{
  "n_layer": 14,
  "n_experts": 64,
  "router_score": "softmax",
  "routed_scale": 2.5,
  "lr_router": 0.000689,
  "vocab_size": 8192,
  "lr": 0.00398,
  "beta1": 0.95,
  "beta2": 0.95,
  "train_tokens": 594400000
}
Below are experts of layer 3 (counted from 0) of a mixture-of-experts language model. Rows are named router (the router's row for the expert), down (a neuron's output weights, with its number) and show model dimensions 0-159. Each number is 128 + 32 x the weight over its row's rms, rounded and kept within 0 to 255.
Before each expert's rows: a language model's description of what the expert responds to. This comes from a sample of Wikipedia text that the model never trained on.

# expert 36
What it handles: Short letter pieces inside proper names and place names, often vowel endings like a or na: Joan-na, Mont-a-uk, Coron-a, Ce-pha-s, Cy-clo-nes.
router [165 135 131 125 140  74 124 113 107 175 120 138 127 106 186  81 135  82 110 117 124 110  95  99 145 151  98 104 118  92  84 130 152 122 136 141 163  59 120 149  81  93 158 150 125 128 139 165 176 128 160  13  96  96  69  87 123 119 105  92 147 155 126 206  90 178 181  90 153 121 113 180  95 146 115 109 175 141 152 143 103 117 133 146  80 108 140 101  73 116 163 114 136 117  83 140 108 188 115 110 126 166 135  91 121 138 156 113  94 122 119 150 139 122 104 166 177  85 148 149 113 155 136 112 145 137 111 180 164 131 102 103 179 141 126 131 108  63 108 197 159  78 141 130 148 140 127  58 147  43 108 131 105  51 109 135 133 141 145 181]
down0 [117  97 157 204 149 125 137 118 213 202  82  77  87 124 133 153 154 113 109  99 104 150 114  78 102  93 145  56  85  12 100 137 111 157 117 149  81  88 152 188 150 115 144 184 101  95 186 139 149 153 150  60  65  77 178 114 124 175 130  96 111 144  85 118 140 113 116 129 166 102 138 141 163  78 171 103 135 120 132 132 159 120 132 164 135 106 133  88 188  84  86 134 142 128 104 140 119 154 104 120  91 212 109 163 137 140 154 134 116 138 107 111 144 153 163 134 114 139 148 119 118 152 103 149 178 137 149  95 144 137 106  92 143  81 155 120 149  98 146 114 127  85 145 129 141 123 107 113 126 101  79 142 122 119  88  89 177  91 164 106]
down1 [118 158  60 116 141  79 177 109 139  81  87  95 183 112 123 117  93 152 139  86 129 223 115 106 130  97 157 121 102 124 173  78 137 152 117 181 128 129 118 134  98 146 164 141 151 155  97 146 125 125 149 130 104 132 114 161 138 132 135 180 111  87 159 104 138 123 165 187 148 123 129 112 142  72  82 103 158 160 123 150 126 134 128 138 124 163 183 142  55 105 174 132 140 123  94 154  84 110  71 128  60  92 167 114 209 136  86 154 103 185 102 163 148 174 134  79 128 119  55 126 116 134 107 109 148 108 158 106  84 161 111 145  98 176 134  95 131  96 140  70  73 106  78 165 107 154 134  95  90 163 157  99  87 135 164  82 155 119  92  78]
down2 [106 127  95   0 110 149 146 123 144 131 135 126 101  84 181 130 141 162 104 166  96 125 143 148 148 168 120 102 109 138 153 137 153 131  85 100  87 114 165  92 157 208 113  94 123 131 165 109 114 181 132 111 114  60 106 171 150 116 111 138 123 124 113  93 118 133  82 111 137 143 100 119 155 195 182  99 110 156  98 103 164 195 153  93 129 101 135 163 174 121 134 139 124 195  67 190 140 135 146 142 170  86 104 116 108  89 147 184 140 104 162 111 145 112 111  82 113 104 123  93 149 127 134 134 138 124 123 106 174  79 123  67 203 204 100 116 128 127 135  99 105 157 100 146 144 111 141 136  80 143  91  53 173 120 106  90 106 144 139  89]
down3 [138 201 198  94 129 139 128 135 114 158 193 152 121  89 139  95 108 146 174  99  84 153 134 143 131 106 129 118 199  69 131 109 129 136 139 153 143 127 200 115  90 103 142 100 151 154 123 162  96 126 170 184 191 155 198 141 145 103 102 128 114 109 141 112 136 146 149  79 128 114 111  78  73 143 124 100  90 141 154 100 131 124 179  99 154 131  83 125 172 155 105 122 170 153 133 145 104  48 148 142  95 130 123 109 109 162 113 121 115 114 152 125  95 120  91 156 107 152  93 148 100 106 111 124 168 143  73  90 140 145 159 117  95 108 185 134 167 188 121 160 147 108  94  81  37 143 158 133 100 108 111  61 128 211 140 143  73 141  93 178]
down4 [106 152 153 145  51 189 176 113  78 142 172  84 108 168  80 111  98  93 142 156 143 134 117 120 169 160 137 137 175 112 159 172  62  75 162 131 132 126 154 142 156 106 169 127 129 127 145 113 170 127 138 154 191  92 119  83 174 137 143 133 143 195 101  68 128 158 148 166 101 145 132  93 121 114 108 178 115 130 113  82 108 125 146 117 137 137 170 124 131 166 103 123 152 104 132  77 132  74 198 183  91 169 118 119  89 167 141 157 102 104 121 153 137 111 112 153 146 199 152 138 143 109 126 146 119 173 141 130 134 129 129  71  90 138  93 120  91 137 101 113 172 133 121 175 114 141  82 124 102 135 119  97  30 210 116  85 174 105  69  92]
down5 [111 114 132 168 163 107 106  65 143 134 164 151 146  77 170 140 167 180  75  90  98 148 126 164  89 141 119 112 113  85 163 149 226 130  83  76 121 126 149 120 103 110 139 181 173  68 111 148  50 121  87 161 125 189 147 128 155 127 144 130 129 116 131 122 159 138 163 139  92 133 156  85 143 158 124 112 111 104  58 162 155 142 107 132  81 175 115 102 105 138 106 200 139 129 178  89 172 122 126 134 163  88 161 140 135 160 122 132 117 169 102 127 150 126 161 102 131 165 166 122 135 207 115 131  92  85 155 120 164 108 142 129  67 130 137 165 152 120 103 130 134 139 100  97 144  39 132 138 129 199 145 157 105 151 148 160  73  56 138 117]
down6 [ 85  89 100 179 144  78 145 101 153 158 117  91 109 120 112 158 167 132 128  64 135  99 186 139 170  96 111 144 148 148 135 165 144  90 133 165  91 162 148 158  76  48 197 137 161 136  81 121 164 196 128  69 118 105 122 176 113  96 135 137 121 149  80 147 128  96 128 127 111  87 158 111 137 202  86 142 156 126  89  89 111 150 123 121 107 127  95 119 138 133 155 178 179 163  92 167 159 190 112 106 127 137 135 152 189 127 185 170 126  94 144 160 119 130 160 191 125  80 111 150 125 122 124 165 130 134 159 150  77 115 132 114 110  66  71 157  64 126 104 179 142 120 125  63 148 177 169 139 159 127 130 137  82 178 147 119 147 157 120 107]
down7 [106 111 100 100 122 117 127 111 114 155 124 135 112  52 117 129 112 179 116  48 158 108 141 147 124 183 188 112 171 120 109 127 118 131 170 119 141 151 115 125 183 138 108 161 169 150 138  79 165 133 105 136 167 119 169 203  90 138  95  89 163 109 126 117 136 174 154 159 159 157 188 157 154 168  90 104 181  83 136 113 118 134 187  84 154 147 115 148 153 182 144 155 127 105 142 101 168 110 113 110 183 209 132  63 107  84  78 134 115 181 113  99 199 117  88 140  93 157 115 184 124 149 145 173 163 139 103 170 123 140 134 175 203 150 122  79 157 139 128 153 122 104 118 107 185 122  87 100 113 110 136  79 124  70 127 136 105  97 162 121]
down8 [159 202  77  56 129 107 141 132 113 122  93 165  67 102 155  95 163 144  81 115 153 162 145 137 143 143 115 178 111 126  86 119 150  94 112 112  92 148 126 163 143 146 136 105 121 126 177 159 145 160  75 137 144 186 100  46 190 132 118 102 154 107 103 170 117 126  89 136 114 158 164 141 148  88 122 149  94  92 142 175 148  89  88  90 116 116 112 132 148 177 172  69  98 158 196 135 131 138 115 128 141 118 132 171 151 147 108 103 169 158 118 151 132 146 145 107 149 129 118  67  77 127 171  93 147 176 131 157 142 129 125 178 173 131 119 112 145 158 164  39 120 154 181 160 100 164 135  76 195 155  52 140 128 121 108 134  82  97 113 175]
down9 [124 169 152 100 103 160 152 147  81 186 164 159 118 124 149 166  33 121 103 145 172 116  93 125 150 139 120 131 126 147 177  98 181 183 109 141 190 109 149  86  86 122 154 148 126  92 161 146  76 120 116 163  62  91  55 111 121 133 157  81  94 139 112 162 138 137 160 128 122 102 118 149 151 115 111  81 124  57  76 143 104  81 134 109 119 116 133 142  75  83 169  70  60 128 182 146 156 168 117 105 121 198 134 124 166 151 103 117 143 127  96 142  79 168 162 126 138  40 112  78 101 139 158 128 158 113  84 118 141 135  96 139 122 147 157 108 124  81 124 145 186 167 143 143 146  97 100 131  86  84 137 103 135 111 116 110 133  94 173 172]
down10 [127 160 184 100 107 133  93 126 122  69 101 165  63 105 140 181  91 123  57 134 153  95 151  49 179 111 125 138 134 107 146 120 130 123 119 160  68 165 184 156 100 142 131 112 141 121  59 191 118 119 126 100 115 110 208 174  95 134 125 101  78 114 154 124 147 102  97 168  68 117 175 160 155 104 111 182 121 169 116 135 155  97 116 136 106 134 116 147 151 104 140 124 160 174 135  85 100 176 145 144 127 158 124 220 129 111 133 129 132 142 130 132 119 135 112 127 130 111 104  79 130 101 158 146 107 173 194 103 102 109  98 107 156  78 168  81 164 124 147 150  59  97 133 138  99 149 147 100  57 122 143 181 162 133 124  72 145  66 126 113]
down11 [177  76  78 160 172  88 161 154 127 149  90 127 162 160 156  93 149 106 105 178 107  89 158 112  98 118  89 125 149 167 116 112 156 123 128  94 100 124 105 128 150 149 200 112  83 163  93 139  83 157  68 113 112 118 188 200  72 134 147  84  98 104 110 107 155 115 118 104 153 127 167 165 109 157 102 132  95 128  86 190 154 171  90 158 111 124 150 117 131 100 113 136 123 162  76 118  87  52 125 128 161  94 116 103 147 139 103 160 137 193 109 118 122 165 102 131 116 182 152 184 128 146 116 121 181 128 147 182 122  75  96 111 143 134 124 127 138  62 154 173 106 120 226 170 103 111 151 133 103 150 153 124 121 138 120 125  85  55 153 169]
down12 [148 109 135 138 138 107  68 103 141 211 148 140 114 142 136 106 141 111 145 142  96 125 110 141 174  86 142 124 120 128 187 111 110 138 133 151 119 136 167  74 198 104 104 143 152 142 163 117 128 133 123 102 143 118 117  89 156 127 142 138  88  94  92 143 112 131 141 130 136 111  95  41 125 121 105 160 144 144 145  93  97  89 128 125 136 147 119  97 161 123 125 118 103 232 148 174 153 125 116 118 124 114 156 142 135 174 125 127 128 108 114 181 149 128 110 156  89  85  85 156 153 151 126 107 234  70 102  68 138 130 107 114 182 154 147 106 110  66 135 175  92  45 114 133  67 246  68 130 131 110 118 115 164 140 197 142  99 150 123 119]
down13 [ 88 141 121 122 129  98 109 104  75 136  71 155 164 156 125 147 143 105 128 156 130 152 151 142 198 172 148 128 163 105 164  93 125 167 158 177 145 159 163 147  78 113 144 162 140 124  99 232 140 193 142 128 142 118  98 102 143  83 139 127 106 118  81 122 131 129  91 155 154 106 207 150  90 123 127  24 132 120 120  90  86  97 129 102 103 153 115 136 129 124 181 144 151 101 174 154  83  71  95 151 201 133 145 134 144 113 131 104 107 119  65 136  67 119 113 194 128 119 124 110 152 146  94 121 150 133 147 122 135 131 112 181 179 184  65 143  96 103 122 150  51 133 149 108  86 139 132 169 150 107  97 115 147 171  92 100 167 161 122 149]
down14 [183 126 115 245  91 131  82 134 121 173 150  89 135  90 123 109 179 137 134  90 121 123  95 154 141 173 129 166 128 167 138 139 150 132  49 118 100 116 148 189  99  40 175 140 135 150 115 115  96 167 165 100 169 161 141 143  80 127 113  90 143 117 138 149  76 105 137  99  82  74 164 107 109  94 130 169 157 127 171 139 178 125 130 127 105 177 140 157  80 137 143 109 153 138  88 132  99  97 200 200 106  93 151 150 134 177 164 147 140 162 148  86 117 114 127 158 131 146 166  97 157 123 127 118 166 151 100 147 127 114  85 151 103 130 134 125 153 176 129 153 139 155  96 159 152 163 100 145 129 148 135 143  64 123  80 198  82 188 139 130]
down15 [114 102 117  91 172  92 155  86 118 143 141 138 102 132 161 122 150  86 132 157  89 157 149 170 116 105 146 129 161 132 103 103 157 130 106 114 206 139 134 124 127 163 170 148 182 118 125 106 128  84 115 127 118 142 151  40 105  89  83 146 139 111  76 156 135 156  98 183  90 116  91 139 159 139 128 114 118 110  75 124 129 141 131 128  63  75 148 143 147 156  28 121 166 145  77 127  96 139 108 116 153 124 139 149 102 148 129 131 120  70 130 160 141 123 132 182 111 154 108 174 154 131 116 103 158 119 110 123 135 121 148  91 106 238  99  73 131 187  59 246 115  77 159 140 115 129 151 119 111 118  94 149 103 114 126 184  87  89 128  99]
down16 [130 132 183 143 181 105 142  98 106 180 122 116 122 124  88 133  77 149 123 108 201 148 147 145  83 146 143 135 113 174 158 124 117 135 120 159 185  97 160  96 131 137 172 136 161 138 150  89 164 122 107  99 156 180  47  79 114  99 103 178 170 141 121  78 118 143 135  80 104 199 153 217 112 100  60 150 108 123 121 115 112 127 119 112 101  89 134 137 170 111 193 177 155 158 121  56  81 136 126 106 100 140  64 111 148 147 101 157 106 132 153 141 106 108 148 130 170  85 184 140 165 112 184 134 152 134 108 150 102 107 150 113 177 186 141 152 110 130  57 109 138 124 125 110 103 118 111 131 118  58 202 120 139 102 110 109 115 110 115 176]
down17 [144 160 111 109 116 139 182 135 170  88 173 147  94 117  88  77 122 137 125 150 181 135  76 148 183 138 124 143  97 123 115 118 183 121 127 223 170 135 205 153 110  98 130 146  96 124 119 135  86  97 136 125 126 155 143 165 178 104 115 175  73 167 117  81 104 135 153 156 155 134 105  86  65 121  58 150 136 145 170 105  90  82 149 105 132 119 174 147 105 109 121 150  91 150  90 119 151  59  98 114  71  72 132 120 117 199  83 120 129 111 204 144 108 115 154 144  79 122  94 174 143 104  67 158 109 191 102 107 117 107 130 156  98 148 119  84 119 125 167 148 132 109 133 135 134 103 150 138 136 197 152 143  88 167 109  95 184 126 126 156]
down18 [112  69 147 154 134 111  72 138 154 144 150 126  88 177  70 103 134 134 146 126 167 117 180 115 111 127 127  90 138 125 115 162 102 134 133 194  92 118 169 165 106  83 175 135 138 133 104 106  78 165 124 143 154  92  82 112 181 101  90 151 154  69 134 156 112 135 113 132 109 145 156 138 166 100  90 102 142 147 144 129 120 124 124 125 134 127 163  78 190 124 120 220 157 144 108 186  98  66  71 114  62 107 130 102 153 122 134 204 146 112 128 173 152 134 148 122 140 144 139 202 111 173 136  92 106  94 109 115 144 107 220 105  95 107 166 177 174 117 141 115 166  76 124 157 164  75 123 147 192 177  98 118 139 109  92 118 136  86 129  95]
down19 [191  87 105 255 130  87 128 167 164 134  88 150 151 142 128  62 137 131  99  66 103  88 108  89  82 153 142  88 143 130 117 131 175 134 135 139 143 123 121 116 123 101 112 110 133 113  77 167 158 153 146  74 117 100  69  98 139 187 130  74 112 123 119 147 149 112 194 143 105 131 119  85 169 141 166  88  27 112 110 114  92 113 134 141 141 118 163 132 120  83  83 116 131  85 111 115 150 140 106  96 112 114 135  99 114 122 162  98 184 141 144 148 112  97 196 133 116  63 162 133 149 135 201 110 109  77 147 159 104 186 127 150 115 148 173  84 143 164 151 168 135 136 181 122 124 121 154 129 152  98 146  83  99 139 148 124 100 133 110  89]
down20 [ 93 131  92  71  69 139 135  90 116  97 112 193  89 128 118 139  78 123 132 118  74 100 132 142 160  86  59 113 167 125 133 144 128 140 102 104  33 133 177 179 144 173 109 150  98  65 123  71 127 138 149 130 126 118 117 156  95 127 160 121 124  70 142  98  99 165 153 154 118 166  96 139 100 170 153 142  88 111 123 153 203 110 122 148 118 121 167 166 172 146 160 129  88 132  55 144 138  95  70 100 166 183 112 140 110 172 158 151 130  90 113 126 137 151 149 170 127 104 153 174  94 100 131 105 107  78 185  87 150 178 114 143 142 138  89 109 124 147 135 129 149  97 198 148 143 119 154  92  80 166  56 162 153 128 147 171 157  91 118 127]
down21 [127 133 177 156 113 109  70  59 159  85 162 168 109  78 126 109 107 141 127 157 189 197 154 104 156 172 138 149 144 156 151 107  90 136 121 140  95 102 183 140 141 122 123 146 131 116  64  84 124  81  83 139  80 179 136 142 123 174 111  51 126 118  87 128  98 183 148 171 178 127 147 148  47  90  35 112  87 146 166 140 152  97 131  95  75  94 123 124 126  86  95  81  79 144 149 191 143 112 142 161 151 109 127 119 161 122 165  87  72 112 101 137 155 148 165 156 171 142 137 110 143 123 108 136 153  94 108 113  95 133 178 127 168 158 148 133 153 121 109 154 141 106 120 149 163 109  96 172  95  78  77 129  75 104 109 114 133 135 150 106]
down22 [110 146 134 199 138 122 129 199 133 126 106 135  69 108 123 103 169 156 114 104 126 177 163 126 150 145 136 144 134 126 198 166 176  78 130 121 134 162 130 113 125 103  75  97  62 121 157 155  93 169  91 146 101  93 111 106 151 147 162 124  93 121 162 103  97 101 100 127 181  87 144 121 150 161 130 203 155 118 142 115  81 168  98  87 176 174 114 166 145 137 162  87 163 165 160  57 123 161 192 159 134 122  80 155  56 172 126 173 122 175 139 117  81 129 121 107 128 139 102 134  89 152 133 168 134 102 133 113 150  83 100 178  54 134 130 100 132  84 120 171 182  92 183 115 105 148 166 171 131 117 125 141 110 112 172 185 150 134 143 156]
down23 [103 102 100 131 108 128 135 161 152 135 185 120 107 139 110 130 138 225 152 120 142 135 157 180 106 123 136 155 121 114 129 164 114 112 137 140 163 183 112 124  83 131  99 103 203  92 218 116 119 178 146 123 106 135 118 105 126  88 194 202 132 146 152 161 105 116 141 107  99  78 153 147 133 143 140  98 158 149 175 105  95 135 135 103 165  86 165 127 105 140  91 164 151 130 119 111 163 104 113 166 115 140 184 106  95 131  82  86 118 154 180 139 203 132  96 155 149 141  59  67 115 129 134 185 114 160 109 129 125 131  78  85  26 166 184  86  97 142 144 116 141 141 178 112 165 117  89 110 133 158  93 158 169 103 133 149 161 144  92 104]
down24 [ 56 168 136 223 100 177 192  97 181 134  80 116  92 143 117 120 141 126  95 121 146  94 133 129 114 138 111  92 168 144 126 137 147 177 167 180 116 119  66 106 130 127 138 140 130 120 165 189  83 121 132 126 109  88  91  91 117 166 117  94 129 138 137 154 123 128 138 105 124 154 106  50 138 120 125 158  78 171 105 103 102 137 140 151 213 108 123  57 102 136 187 102 121 123 136  74 122 178 121 129 161 130 116 141 105 169 138 127  87 146 116 206 130 180 156 110 153 112 189 133 113 115  89 110 187  98 104 124 197  68 113 141 111 106 151 131 114 134  97 143 122 120 151 111 113 130 143 123 119 202 167 127 142 113  57 141  72 181 140 114]
down25 [150 101 136 103 152 175 160 125 152 186 121 118  79  95 147 112  87 101 131 110 131 171 149 153 169 145 154 189 160  55 137 138 109 101 152 121 168 140 125  70  92 123 128 154 151 179 125 172 175 160 138  82 121  75 132 147 135 142 105 105 103 168 159 225 123 105 155  69 190 121  62 131 127 119 155 148 132 147  94  98  58 140 129 190 130 101 156 149 119  90  97 132 119  87  88 109  36 149 161 136 177 116 147 146 164 110 103 160 171 151 101  65 129 136 129 164 150 123 107 116 143  32 100 198 159  81 119 110 119 135 166 143 119 148 176  89  77 133 100 126  97 139 146 149 107 148 123 128  92 143 112 128 146 135 114 117  93 116 128 127]
down26 [ 85 162 120 163 116  91 104 135 147  96 153 145 130  52  99 104 106 123 177  82 141 119 149 141  93  73 124 137  62 145 145 100 116 116 162 149 117 160  93 140 132 109  78  57 174 171  85 143 153 120 181 116  96 158 127  75 147  99  81 139 111 126 160 154 147 120  73 148 147  71 194 148 116 153  81 133 130 161 123 181 147 148 129  89 110 111 107 151 148 146 133 190 113 123 161  83 142 114 187  89 122 140 210 100  97 108 127 171 171 143  70 137 104 137 107 109 101 138 151  96  97 163 177 176 168  60 107 146 117 117 116 145 149 139 139 126 160 144 130  98 170 154 111 100  91 140 191  95 181  63 175 141 118 175 109 167 118 126 115  85]
down27 [ 76 134 167 155 149 127  88 100 141  97 101 138 131  79 148 120  97 130 176  87  92  80 140 122 101 131  81  82 126 126  95 108 123 166  82 187  88 139 138 146  63 134 109 118 113 139 139 146 165  88 134 162  90 133 145 136 130 126 108 111 113  96  97 121  93  92 129 212 188 190 135 210 172  95 154 134 108 124 148  89 118 107  99  63 147 130 167 106 139  80  73  50 134 150 156 145 180 105 130 170  97 197 121 152 118  97 110  88  71 132 141 125 144 118 165 109 158 137 147 114 103  89 115  94 131 118 182 187  87 128 138 106 152 112 124 146 118 111 111 110 119 102 102 160 175  99  64 103 126 182 123  70 130 107  85 193 163 149 141 100]
down28 [ 98 135  93 123 209 132 123 120  32 141 128 163 107 132 108  82 142 143 127 153 118 127 126 184 134 122 184  93  99 138 101 100 142 153 123 126 187 118 187 175 170 124 176 104 142 132 119  93 150 131 125 112  91 139 108 134 198 127 130 152 136 152  83 121 138 169 147 150 110 175  96 143  93 106 193  98 156 127 188 153 155  84 180 122 170 116 113 148 131 127 101 150 139 144 104 118 164 119 117 110 180 123 125 127  73 141 162 168 118 158 178 162 141 100  82 138 103 134 112  65 105 144 156 121 142 143 103 161 190  77 108 138 196 147 210 188 177 139 173 108  69 136 122 176 115 139  70 157  85 121 143 148 139 146 101 101 126 151 197 155]
down29 [140  92 158 139 118 126 113 130 111 131 140 134  95 117 161  94 195 151 102 161 120 153 106 102 117 149 129 168 115 143  81 158 104 112 205 124 163  93 103 121 137  94  95 130 130 146 127  74 117 143 182  49 105  73 110 144 150  88 145  74 134 113 145 123 192  93  97 114 163  84  85 115 119 162 102 159  94 153 128 102 116 137 151 118  84 113 170 118 101 109 150 133 109 120 112  92  82 180 117 103 150 122 144 157 106 128  37  73 138 167 151 146  96 128  85 230  97 121 123 115 116 135  93 123 125 160 118 105 162 131 143 114 143 110  81 192 106 132 174 179 150 144  93 133  66 149 180  44 111  54 137 109  85 126 121 114 167 148 185 138]
down30 [125 120 157 143 186  97 127 127  83 123 156 141 154 144 128 151 129 139 143 112 104  77  94 236 148 174 140 107  92 151 120 161 139 161  86 144 158  66 118 130  85 131 101 173  89  95  71 151 192 184 129 129 195 134 125 123 122 182 152 145 110 122  91 148 123 129 115  95 178 117  98  84  94 135 120 114 181 136 182 193 130 155 180 141 182  79  89 101 115 126 146 159 141  99 125 101 159 137 137 206  99 120 153 120 107 168 133  89  87  56  99  74 134 149 107  81 160 114 100 138 127 103 132 147 154 168 132 108 130  73  85 125 150 107 132 117 107 124 143 143 145 180 172 172 148 113  92 218 115  82 119 138 128 150 107  87 147 139 156 112]
down31 [108 149 148 214  65 106 146 142 154 130 149 147 116 178  93  67 121 108 137 126 183  66 135 133 127 166  83 128  81 126 141 135 113  64 114 108  88 139 150 154 115 132 105 140 153 116 130 146  96  89  71  78 164 140  70 139 152  63 213 150 105 194 100  90 117 140 133 127 102 112 127 157 146  96  82 142 117 121 147 104 123 103 129  83 130 172 114 184 136 169 123  51 149 174 111 125 117 174 143  90 133 168 143 123 106 133 115 105  95 151 103  71 130 114 139 176 119 167 146  73 122  73 146 153 158 155 142 123  93 154 121 191 168 108  88 110 118  83 175  89 170 104 149 172 167 165 136  96 162  97 153 147 142 173 159  97 110 124 122  83]
down32 [111 120 139 152 149  85 146 161 118 113 174  72  74 130 108 101 112 111  94 165 165 119 157 129  71 151 107 156 112 141  89 128 121  92 109 176 170 102  87 130  80 168 128 104 117 111 170 127  87 166 149 164 175 112 129 138 109 117  86 148 140 103 152 140 109  61 146 178  61 121 119 189 186  68  69 140 130 141 129 166 111 120 129 181  76 215 128 196  76 152 120 146 158 131 126 157 152 152 153  91 127  92  94 105 154 139  89 122 151  87 172  97 128 105 110 144 130 122 118 131 144 150 128 153 168 127 108 102 156 102 153 129  84 182 117 134 117 156  30 119 160 140  70 117 129 145 114 158 140 157  79  97 208 112 134  96 135 115 134  67]
down33 [142 150 163 153 115 155 187 155 111 201 166  93 169 105  85 107 115  94 121  97 104 174 143  97 133 196 134 131 111 141  81 113 179 155  68 133 104 136 118 162 141 139 171 142 150 121 131 104 170 105 132 141 124 134 120 140 140 185 137  80 115 141 134  86 170 116 105 152 102  86 111 155  87 149  97 155 152 103 128 135  68 172 102 146 130 128 119  96 107 180 145 150 112 110  68 118 150 130 163  57 106  94 114 115  91 128 221 160 114 136 174 126 130 119 152 113 182  98 173 101 127 123 183 117 130 121  60 169  79  84  78 167 119  95 177 141 125 179  82 171 176 138 170 142 113 123  87 131 159 220 132 138 118 155 138 102 110 118 165 175]
down34 [ 97  71 162 151 100  79 123 179 124 125  71 102 146  93 115 124 152 133 175 142  95 140 160  90 163 150 175 146 139 115  86 105 117 115 159 120 158 124 139 106 166 154 170 140 146 158 136 130  67 193 181  93 129  54 162 159 192 109 139 133 142 130  81 131 143 107 119 158  82 162 162 150 127  95 103 104 138 128 127 106 169  96 126 205  82 155  67 156 134 128 110 147 168 123 136 136 139 115 153  77 129  86 125  91 100 134 159  68 129 121  73 114 190 152 123 174 131 183 137 123 161 117 179 167 119 137  57 186  97 136 117 119  96 119 176 214 180 124 132 141 131  47  83 114 147 162 118  86 145 118  94 114 148 112 122  92 129 156 127 123]
down35 [101 172 168 132 122 116  59 107 137  98 101 161 118 148  95  95 146 117 115 103 120  91 115 109 139  93 125 112 125 146 162 133 139 102 158 142 121  72 173 107 139 120 160 167  91 137 134 113  50 118 161 164 135 113 178 107 131 208 154  97 151 127 171 110 143 164 109 129 113 177 187 134 119 119 136  87 123 113 107  92  96 104 147  96 167 148  66 140  73 123 141 107 152 205 123 118 162  86 150 107 109 155  56  98 103 119 165 206  75 177 193 167 117 169 112 151  44 185 133 132  70  85 134 148 163  62 106 173 148 145 112 131 149  76 152 199 109 110 145 103  82  94 132 147 118 118 105 152 132 113 133  91 138 101 104 115 113 142 127 124]
down36 [ 82  93 191 106 110 202  85 132 181 146  96 170 179  90  80 100 133 181 116 119 141 156 110 122 148  75 133 138 186 108 136 120  93 127  86 132  84 104 138 180 119 135 125 174 126  87  77 145 162 126 159 107 139 110 126 145 113 120 132 152 114  96 134 172 107 139 125 121 194  93 152 144  72 115 108 103 140 135  89 113 173 171 147  83 131  85 114 185 190 122 116 148 100  79 148 154  81 172 108 158 176 215  72 130 127 143  75 117 109 130 149 136 118 150 134 105 127 126 167 166 106 137 144 167 113 138 114 120 131  99 110  68  71 150 101 123 139 172 163  99  83 135 131 149 135  75 184  84 177 131 139 186 148 152 163 113 115 158  69  85]
down37 [134 117 160 186 122 145 131 144  93 158 173 133 174  89  89  98 158  88 110 118 117 135 160  98 169  89 141 145 109 151 103 128 138 102 197  37 140 152 128  57 107  88 159 154 155 113 151 128 171  94 134  91 173 116 125 161 138 209 130 140 147 117 103 107 154  79 100 158 127 119 149 117 176 151  69 155 174 181 160 128 146 136 147 137 150 163 151  91 107 107 231  86 157 106 118 108 144 103 180 103 157 102 126  72 150  82 138 166  88  90 117 137 102 121 118 111 114 177 169 147 129 129 140 110 128  42 117 166  94 117 120 132 130 152 153 191 147 115 114 153  93  77 127 105 136 109 130 142 187 147  85 137 116 143 124  65  67 162 110 126]
down38 [114 100  96  75 168 146 167 113 181 131 150 152 128 119 150 151  96 119  72 155  73 107 160 108 102 104  73  83 162 104 136  90 134 161  75 108 133 126 130 134 120  76 118 120 140 101 151 132 124 148  89  95  73  92 103 151 128  82 154  68 135 105 133 130  98 131 108 147 145  90 180  84 141 124 150 123  84 141 180  72 114 130 121  96 123 142  86 169 142 121 107 115 112 111 195 125 169 108 130 152 100 111 113 143 168 101 140 128 145  47 168  72  47 178 153 126 125 178 117 145 145 126  99  63 132 117 131 124 151 173 143 148  85 111  83 188 155 159 124 122 110  95 192  37  91 191  94 119 103 148 134 104  85  99  83 167 154 143 100 140]
down39 [105 152 122 119 131 137  90 156  85  92  73 185  98 121 100 115 144 134 118 138  99 154 191 128  82 117 137 126 141 185  92 180 173 111  97 128 151 201 150 123  87 164 146 133 112 107 118 103 101  93 147 129 173 107 178 141  80  83 129  68 178 106 168 107  99  90 119 139 105 197  87 155 141 157 105 174 178 108 153  65 120  96 127 122 130 141 160 158  89 160 123 128 160 150  60 169 166 121 118  92  98 117 118  69 153 123 118 128  74 140 124 132  87 111  97 156 135  87 152 172 107  94 112 107 173 129 177  76 100 174  77 116 118 120 163  95 101  95 116  76 109 210 103 142 145 153 134 205  98 152 101  95 155 101 132 120 125  89 102 117]
down40 [139 162 122 147 168 122 153 163 157 165 157 174 133 154 110 134 107  85 138 132 194  79 131 109 175 169 110 121 158 155 158 123 163 124  99  98 139  86  89 216  92 141 146 145 128  97 155 117  67 134  92 146 136 158 123 131 168 172 123 117 106 133  86 155 164 100 144 175 131  67  93 204 168 100  92 116 149 100 163 150 156 101 163  95 141 119 170  98 122 164 145 107 165  64 130 152 112 173 174  62  65 161 145 104 122 136  66 145 133 155 166 123 115 119  91  67 105 148  68 103 108  82  80 105 150 138 127  84 122 134 167 181  96 118 114 136 159 137 103 136  49 101 107 121 104 134 160 114  97 152 166 131  98 168 136  96 103 133  62 125]
down41 [147 138  73 192  82 186 133 145 129  83  95  75  94 104 135 130 106 126 154  58 130  74 145  79 151 126 164 119 102 133 108 125 127 107 168 224 152 141 122  94  83  71 160  88 125  97  63 116 131  88  83 102 123 162 156 142 136 119  99 139 157  89 124  70 184  70 159 139 157 137 122 140 195 144 128 177 174 135 170 115 115  62 142  82 121 139 172 163 108 185 110 121 121 123 113 133 128 120 146 128  86 130 157  97 179  61 124  59 126 142  77  79 146 130 135 113  86 158 138 163  98  75 144 126 142 126 153 108 132 143 115 131 123 112 177 176 114 162 134 118 111 132 150 100  85 136 147 118 167 127 115 107  95 135  86 105 165 118  72 178]
down42 [132 118  93 121 145 137  71 129  95 158  71 169 128 102 168 144  93 151 124 131 166 157 172 104 141 146 101 159 171 182 151  94 101 139 131 107  94  67 104  67 183 115 166 157 138 121 169 100 124 112 198 124 142  85 123 123 132 149 168 119 132  63 140 180 153 180 129 206 125 112 109 144 130 150 167 177 131 150 131 121 111  87 106 142 142 152  92 140 181 144 119 105 194 165 133  81 109  88 108 160 100  94  91 120 140 127 150 106 149 196 132 120 112 118 128 150 115 100 162 106 102 179  86 104 146 194 138 147 157 132  69 165 144 125  78 140 124  67 110  77 141 153 134  72 146  67 111 165 127 130 193 164  86 101 133 208 156 139 116 134]
down43 [152 140 172  49 167 147 111 130  89 139 119 126 129 142 138 141 127 158  62 162 148 162 154 122  74 165 104 152 146 193 123 114  75 209 127  72 181 102 139 166 142  78 137 172 157 118  95 109 155  95 152  73 168  81 168 148 151 151 136 133 173  93 111 140 179 117 122 129 134 118 161 109 138  86  72 145 118 127 108 153 124 147 117 135 105 108 114 172  77 159 137 164 173 132 118 110 114  73 111 152  98 125 134 100 156 122 150 107 196 139 146 125 108 141 138  99 119 119 172 123  72 168 114 150 174 126  88  36  89 135  65  80 166 107 146 104 141 179  62 126 193 118 129  93 154 122 122 150 158 131 114 121 137 137 114 152 204 102 171 145]